python train.py --activation="swiglu" --routed_scale=2.5 --balance_loss=0.00239 --router_z_loss=0.001 --head_dim=64 --norm_eps=1e-05 --rope_fraction=1.0 --qk_norm=false --grad_clip=1.0 --schedule="cos"
Below are experts of layer 8 (counted from 0) of a mixture-of-experts language model. Rows are named router (the router's row for the expert), gate (a neuron's input weights, with its number), up (a neuron's input weights, with its number), down (a neuron's output weights, with its number) and show model dimensions 0-255. Each number is 128 + 32 x the weight over its row's rms, rounded and kept within 0 to 255. Numbers have three digits each.
Before each expert's rows: "comes after" lists some tokens at least twice as common just before its tokens as in all text. This comes from a sample of Wikipedia text that the model never trained on. Tokens count by the router's weight.

# expert 52
comes after: " |", " ", ".", ":", ";", "1"
router:154112121139101093177152095052087105144066201070133145124108128095170134072122122104136082090069088122122082170119129130126113113124136084098109159106061109086066065121106084154115114114093109181081181104155148136178135097104141210092146124138157119104105103149113118123092140115104092114093089134135094149136137109155139132105109143120174152167125132067111090111073114105104143118142100148153105129146157132100116141143150160104187156094216185054160075159130129137140157192071106155128096090159151119102146151035157133124148152098125138166128093143105141125133157119079184187170135128154122140135159158110107159080132105155127128095148120112144173057146114174201125086138147145103127134103215123093075117147075067082139129062101157166169100138114168117131115125117143
gate0:152168164037082120130151135108068143117099103189126149107115167122109116104128136124126082066090149093147121133138135155164141133107139144130139129107140121063150121120147085123106074147133121059183158109127086084091130155138144115041092058089135118122084119102120125175097103163060182129118099100113117128142179085069141109129136168142120142104179110081137086151184123086103120123074103096142183154083118165118139115152135200144163184147113161157124146110134165142131149121112169165141070157114144155113150202130165087124094173108087104056202130143134119099155079109137131152175171168161118068144101150145117115119071047140144105162122156132124103153097127153152103138117125100135126146125149134102108115096113132051051125137143084135043102124164058135100081164168098
up0:161157183100102156147123159113076135158125088160104169161122152143151167134147110145117111082084121065138115152135144115111142126100134153184114127118151108087123148132152059139107104125113153062180156122117137090144126123127120064039107079072120133086064118124121120187115075142083133114155115077120098098156136052065099124130108123110123117148162142109137133190164130105161151112086139125120192150097112120173155127124148142128122144159124158148104128082142193171130164142102187139148047154097084158118159178136126051111129157055092118067183143180143163091148114100127130138175208148139122063099156128144112149123102055133123128099143168141116112157127148189137100117134105080125148140121129179088142116090107136064084155081168091150030118138155098181104123160177107
down0:092059106109094169182081170128173115134124062081111118136109129142115128138158179125123167176100013062151098086117137148117079105108139099135098154151141139142102164106116107120121082132159111099117118098195145161145164116102060180112118137120139157152123174089177099119083169101140133083139074153118121115093136112100152134169113098128171162102138130102146171177140116109146149136155147159114131127149166084145180121156115092149103126177107118117149145108140118115176060041135176118101148148112088162128072204122089101144090145107149124113093127093135119177149142112142114114131088160188081130063084114167154161155127116098103110105145123128079145109178137094163152104097151160067201117115121136172105179128085132184191096156152119145137177192133103192124152209112092

# expert 63
comes after: " ", ".", " The", " United", " New", "The"
router:100123133083123065121130115094136110176066143099120159132082103111207137103146100077130115131083125157160117135179108108115127072057153082097104136121088135123138088139107091143088162162060085115077198137116129159109104106126099132115134023152079073132104134147118147090095130147120155140112104089166096124132104131157181081093124121090125144192120120091130089104135188076093171095121150121169112107108166150096200163144155137100148184111174116056166091145122100105140105150098118135135087111124142076095090150068115114108105136124137084136105071126103160108145110101129095147110093129147138138181162173052114152108146096128105100089178129115125180140151143153191134068111116172117136144121134123122095086146089079081104131119098100129152100082107200030172091086093136
gate0:130167176146104114091136133087119177158128175109171209145130169172148141131165112100196086113093147083130126145175130160109157110138131076166104109112092120071187170178159073126157111147119063049129099155136111064072194138163093132129152146116135100127122118163112107158156119085124141131181089173076145112151152113130212098131149166135158110139147119114070109147126170093096109099136137093092152140110204098143134123165130103119110117095167130114156123111149104139062193089112134124129159155146114186128072131091171151112092138097184063120107100161142097137091082139135067091130121136103138161174066107149135185118125086117113113076164067132129053147126110127143162123206127148119079139123145135111107164175085126134146171139105164214123159093148142111164128084146112
up0:099136149113065082117112134124158175122114154112095162113092137161144175155102141098163142189124156096111175037112109093160142085173114165146144108112090112089115192113173126102169115111095079089131102163151140147128126140129095156143123161180142111113109139092135183115121091137179135142158135098110101082132127133082118089160078163136220122122103160140103072110082153118150069129079127101088151144118150113077109092154108134067086120103203156081118135127105139190220157151108122118152188205148142113132102138117171189113178173092134085128125131130125098100112213146150095077155144108103101149185127077098094165068097112103128129121095075136127141144123092117115204096191105134147141111170196144148136112125082086171156079176118127100118143118133150133119130120167081
down0:146102143156112154067189146119131113127113150118168126157096106078116064139175158101090216100127182156098114107108115094154064113150120120114188113139155125114156205123185104139168088104205147128123152199137161110120077122086164210118092130103113132103113168135158097098111160134108112145112171191061131171157098152119114101113092178175113154088188160136112072139152156108130102147098139081072122127063155115110085196123197157116139125071139124147143140113082136158135100190145110134178144126184148119148177140121154124119099156160085162156178141132125089210181133158142116133114126080146059134127118120137128117119087097142102178126102144117146114117158086155174127117111143073165100149162130144156081117085139129181094157145176169149100139078092093180138092140145126

# expert 5
comes after: " |", " ", ";", "1", "2", "0"
router:153127160141113066175161115057123102104121185114105153106051103077195170129082075089134099103091107164086088172164142093124130157125162079160104156087086094122110088125118121103126129131101118112073180125129198147165138139118121226105137143112103141122099135139116146099096144123101102134080103078133111130141118073106164057139167097140168162151160120074119075122129152092127119106165085131151097121099201143138162161156157094141181168131187126088168129106176101087134171180112138140086114111159139132066105162063177096149136149114123096132150089158112097134122151089092133172153117113127118199152159160101118151132144123132101089098133111154099131093143123132198141103096113166135090167102207159086124092128097091076067151086133161169154052127089112089128097131135157
gate0:189186076139133117114135136124192102171095128092119141121173102200171105060136121121109109182145069115210148136148104146138105112101132113165117131106116139144122066108111200181183129206110171123118110148178179107121136120145148165097151157105173098143140197105160148060142138130081151102152169124174127082113140121116221149126153104149129123168110154132102091151100124137122102109151162204162148151182110144082173099104112078132131227155084141115146127128172058078102217125075163113119132173160180106125128140090145214151122127149119125178140148129098112112147116133084128090116128088126122117161160099104112136159124132109123157119145103103122126147150111123132145155129120133083118090168090098177122092149101195129122173094162136163126125160152119147119121091039142
up0:174079093070112135169134124195125133145057135060055208110141079181141153089116127157087136110144100126102114122163095147157122135119175165113139114104207082203137133113078144150153126104136174155140089147135163154114145138084149119180114129099116110165085077132075078146123136146087163078114138144100099155123073151154077181126168145103086117132145184137136156149108147123147128109129128127125178138124104202146151111123104122140065128126087117125134107137242108157077167155117145126153134112172129088135152120094153146079113126176108093077129111145176144129128173151057179088178187158132142158128151117094103091175136136108082182116086153082128111151142154145177121115158132206116098150145118080115147105166126157108158166132096168067162145129090165098120107154087090
down0:123199150187154132096124156107147176103153095173144115161147113168170154134146181148145196114137124126103116180116105128072127156096173134110151093066090094181140120173131095134114171136179160122128091099158116076140062146159103162175114136138127137192155116120138146117102109165157068156106123175156071150152134075138208153089156130132112187106068075117092120178101133152140057143097135181106140130099146142103158156117153122125208107071163079128053135090069119121111159101086178132150142148125157150120152138132148124157088154140154117119083089120183115111125144102126139116099128115092127098095108101122114157097131119140108143127183099171153105134108108133137107160177088157118218094101087074033159073135153129137132197105116143149108126144161057129154165145184151

# expert 88
comes after: " ", " of", " number", " for", " two", " are"
router:135127098095146089151110102083117118170094152154132149093106123096160152118132094098110130120095085178071121172135081097080096056091153080113105110091092105110121089144141106135100114149120080178100133131126204203168075059129116129136155104116091125123095124156102143134046206109124156137094077087123116206226143086151156086107147183112129139137123065123111105133137131117101156161117114100203125109109165124132147114161180100117167151100166152093190105164171111069113128181083106115146113074161143097109111112116145093110093107113145115147127071180105106117124103095101208170147109138126130155150160149090129137078108099133108113108169114170099121077155153122140138071137095148062118075081141118111094101156121086100118153114092155135197095111107132080134117106055151
gate0:169140158143046180140152116149157158119122141134136111112135083105136087125090042142135063170145097119156107100126131115098194123177116121126133196172145084137090120084114163122113145104130110090102171148077087161126102122168153173112099166094117100102138129140089147087124164154085088099137120121085065118070109209153116143071120148094105112131139109100136100118134032172157070112104060082156146110077108141090144138165110114131137152067110141129185118162124177117069114106120137133130091161079104120100149125132072124085149178132177142124124065120138087156159145100167156089116128136136098146130177160185075146132111173132088115179070063196086151161166068135183099161127150155115068113097140138159161160142136090123095132134144070123087070117149147135084136126143128
up0:132168120196108103082176153151092116090115102131138143147095144133104077131163131176119091116176107116129125055124197117147146166184099147134112160163117078120119133107115169111103119113143123132189169140098071127101123153149176111072116159090135095118086144127117168109078132150081152077094104091119196124128160157121107157097186097084128095133171163077137096159156120118175083103054100077090120124130162209116133098146130141184056147094080154101186064104119129122098132154183161121152122124101157082135161129188141112119166143114162146120124113112142121131146126098075131060121095172129103087101138123166143144121160150105141108113144172220093160209118083100175128129097191142144100077168073102108153129129129116088144126126186130185103111138184149087133145106067103
down0:100101146135109115147089103159113149133108134119135132084111098123187145176126167143044119162117164142135123105128144112138162187136100115132060120146086163103163132154117195124136137161114111113129151087107079060113119118119204098104141087196147140093121147121135108096217103117179120118092139126073140114101087149181118145126155098082104172129130230107144095141117129090163127155156094100200141137121099123062108161148126132094099120153181137137115106118119083121137151110204166121156107185130116122148115125108101193067094122104146091100094177123121149092162149157168100097161099145121168086087111183179160164190122097109118149124152101172105146157101129128157118176128114143169170156121108129185169059090062157047157104095135106136107174095151157105131168103209104

# expert 3
comes after: " ", ".", "–", "201", "200", "202"
router:105123145100149110157160093091112127166029198078151177102074105120188154116128104075072099074068106152100124193138120100087122108146150087115135162056075109130133034101092132159118110139128104153050160107149166197236075124118112148126130118126131102120139117175128140131099162101101162151093118107158088184170147125179156120123144148132143128167140126092134104130088115110101119131100107110177136128113155119105149160160166117126155162091213128068164083123134101112128132126093146138136112089195186089116126127071134078084115141139146115141111086156077113136138109115118142128157132093141149160118133144069138149080118102166116126107136093110090147094168154162184076057192120140088153122124131130124085093154137082080120167111081124123164115109091131095116126075074119
gate0:096138175116110116107124120144148170119103142126120143188057049128141122128098144153091142119148101182110119144138162152086163127099149147104113075114155149125130080200100163162119132142139139080148105151194102149115130110150169146151090170143095104126099096129108130118103196143085118066094143173139116100146153121135150147154139065169153105109088078118131132174071170144136081157142104071075158114109202104112120158118095158047165125075131088162105146116128107122134123138123117160114146123128132125171145142076194093203108129098102165111118099156091111086101132104084186058115147123118112064142087112170139163079080134151164197144151188142102072168093156140150195095099082153124140134144105098064115209149116182181119106140112098090178115175083143170131146114094102
up0:122131131086109170132164015156095142099111133138146152119197177145166132072170102077117105115143171182071154147143193124127100126137142134130140139142119152128097138090170143038122173135160104163081151119138103107120126121106165110145135175122120152147125119165098157128145050130136132142124119154136119149135173103165102110102117197092076081158159175118137148142099160149120089147091096135177129147102121130120113105179157146155118132137142109149174076061119118154166101099084149141145163080078158109177137143154121199056193170150173184118134094184122129148093152090126106167124111149131117116118173095141096098160126142114105169130108076100140148095124179136105137142109065140121121188091186164132204117153136147166185142187131177133164082116170109166087137044087164
down0:139096140126082120160157117204122138132135112141121141171144172070118191049120110121138154153055137072101191159097080120128154142104121111182174110115081102072102164139127141139121120122133183197122116153110120107131100109154087047111094112152114174139109127112071122140106095127105163093064131106104147175135086115133153070211146107165127110117120085096166077157182138160097173113122159104112146146129050059097161088121120137157107123128081130163070154117145091132099067129057169079197132169089101093161109155187104124124115107107173166136124085151097146154202163146148091203113143156153198140157158135157139176136156120127139178138149096115135096125123131106111200127159137145113068088100176152097127106134161091148140101083149123160107127121129118127124109135114150

# expert 59
comes after: " |", "|", " ", " in", ";", ":"
router:141096165122106102144166103094114054119060155110087135077047109051163121086136089105125124112107080140152110147115121103112125123118162107132117113086099125116106086137146138121102104112117127152083159106142194133179136117140111202109134118173115108130097138164103136123104158108133079085093070061142127149137114108172157105084127106123161149138145118093115097116095187113106120140151117141150091069115160120110156138160109140135149159147217149099156120136139084073137156113058118152157078133144140114053079129061169104093073117091138088191100108156103069101148164119119167201122100111166103186147166173115135160145109107139127153113164089107122166057153143177174110065111107127074120116081181175128119116100109088117128126111158151153153130105030164066121079084101135
gate0:127125075137182093158150140192087148147094104144138125136137200156088164137134179085119113090157121155150123115177134087178119068159062125074042114126117064138101099125147112130099069108185119152099127161126155121120107115158135157052097092130092115124136131097084139155193220092124089094148130148085147143161112115150175083121136109089174190109150114077162159162147101107130131100095084129103162183153133133142137157125128132128082147105140104203151133113087165080202129156113181149164077106147130099120071144110133158146126154144117140083185088094121123097172161151130087097195142143115120159097123174092163117113126119091175089192132133188112108094140123140132156068133181110153061105136144104117150135129162167132084117103122076124086137114102105096185118141061135
up0:113132129091075158118095126115158121124149100062094150109135054135120100129094089126215124167226134157065121107136093145094118181075164095159184088135186132148168137120145165069156155181028099092129151145166061192051156092132141123187150118100104117165112118165139105097118101151112153133127117150131104110123125141135125182086137080176101103126121140157155136085166138167125176134193142139154168111085147139145102102069124142128124136179077184146129090132130085149143071114121079120142153136133123204176181167151083129101096099137120127124112182123136127123100059120086145100068122108099152116135139166088096109197137132129088124072202147133141110137115087107131102161089114136096134153139067121124146103140109122157153137098144098073157129174105150116085092131129124
down0:150128165077160149116166113139172152086088134124133082121178193067094163102122150168170123069115086143083156134128094080162179123144132154091116066150117051127096073116096131104120138115074070131106177075117136143147109161131165070170182130170149130178139086128114121168161093106158166138138075136136183063173199118146111118143084126135144147140140162106156105137103092092092138167131131105153126172088125096129122180188137158133143149125125081184179145114129165174084157157091136123190081123108134130077136098145209135129109112098078062117121140185121160127150126104121132087112132112156159222187086162109155062122161139127099144124138084113130106137150096202107144127121153137142145118094170122143121138110087154122164100136150123113083077154205126125156173111097096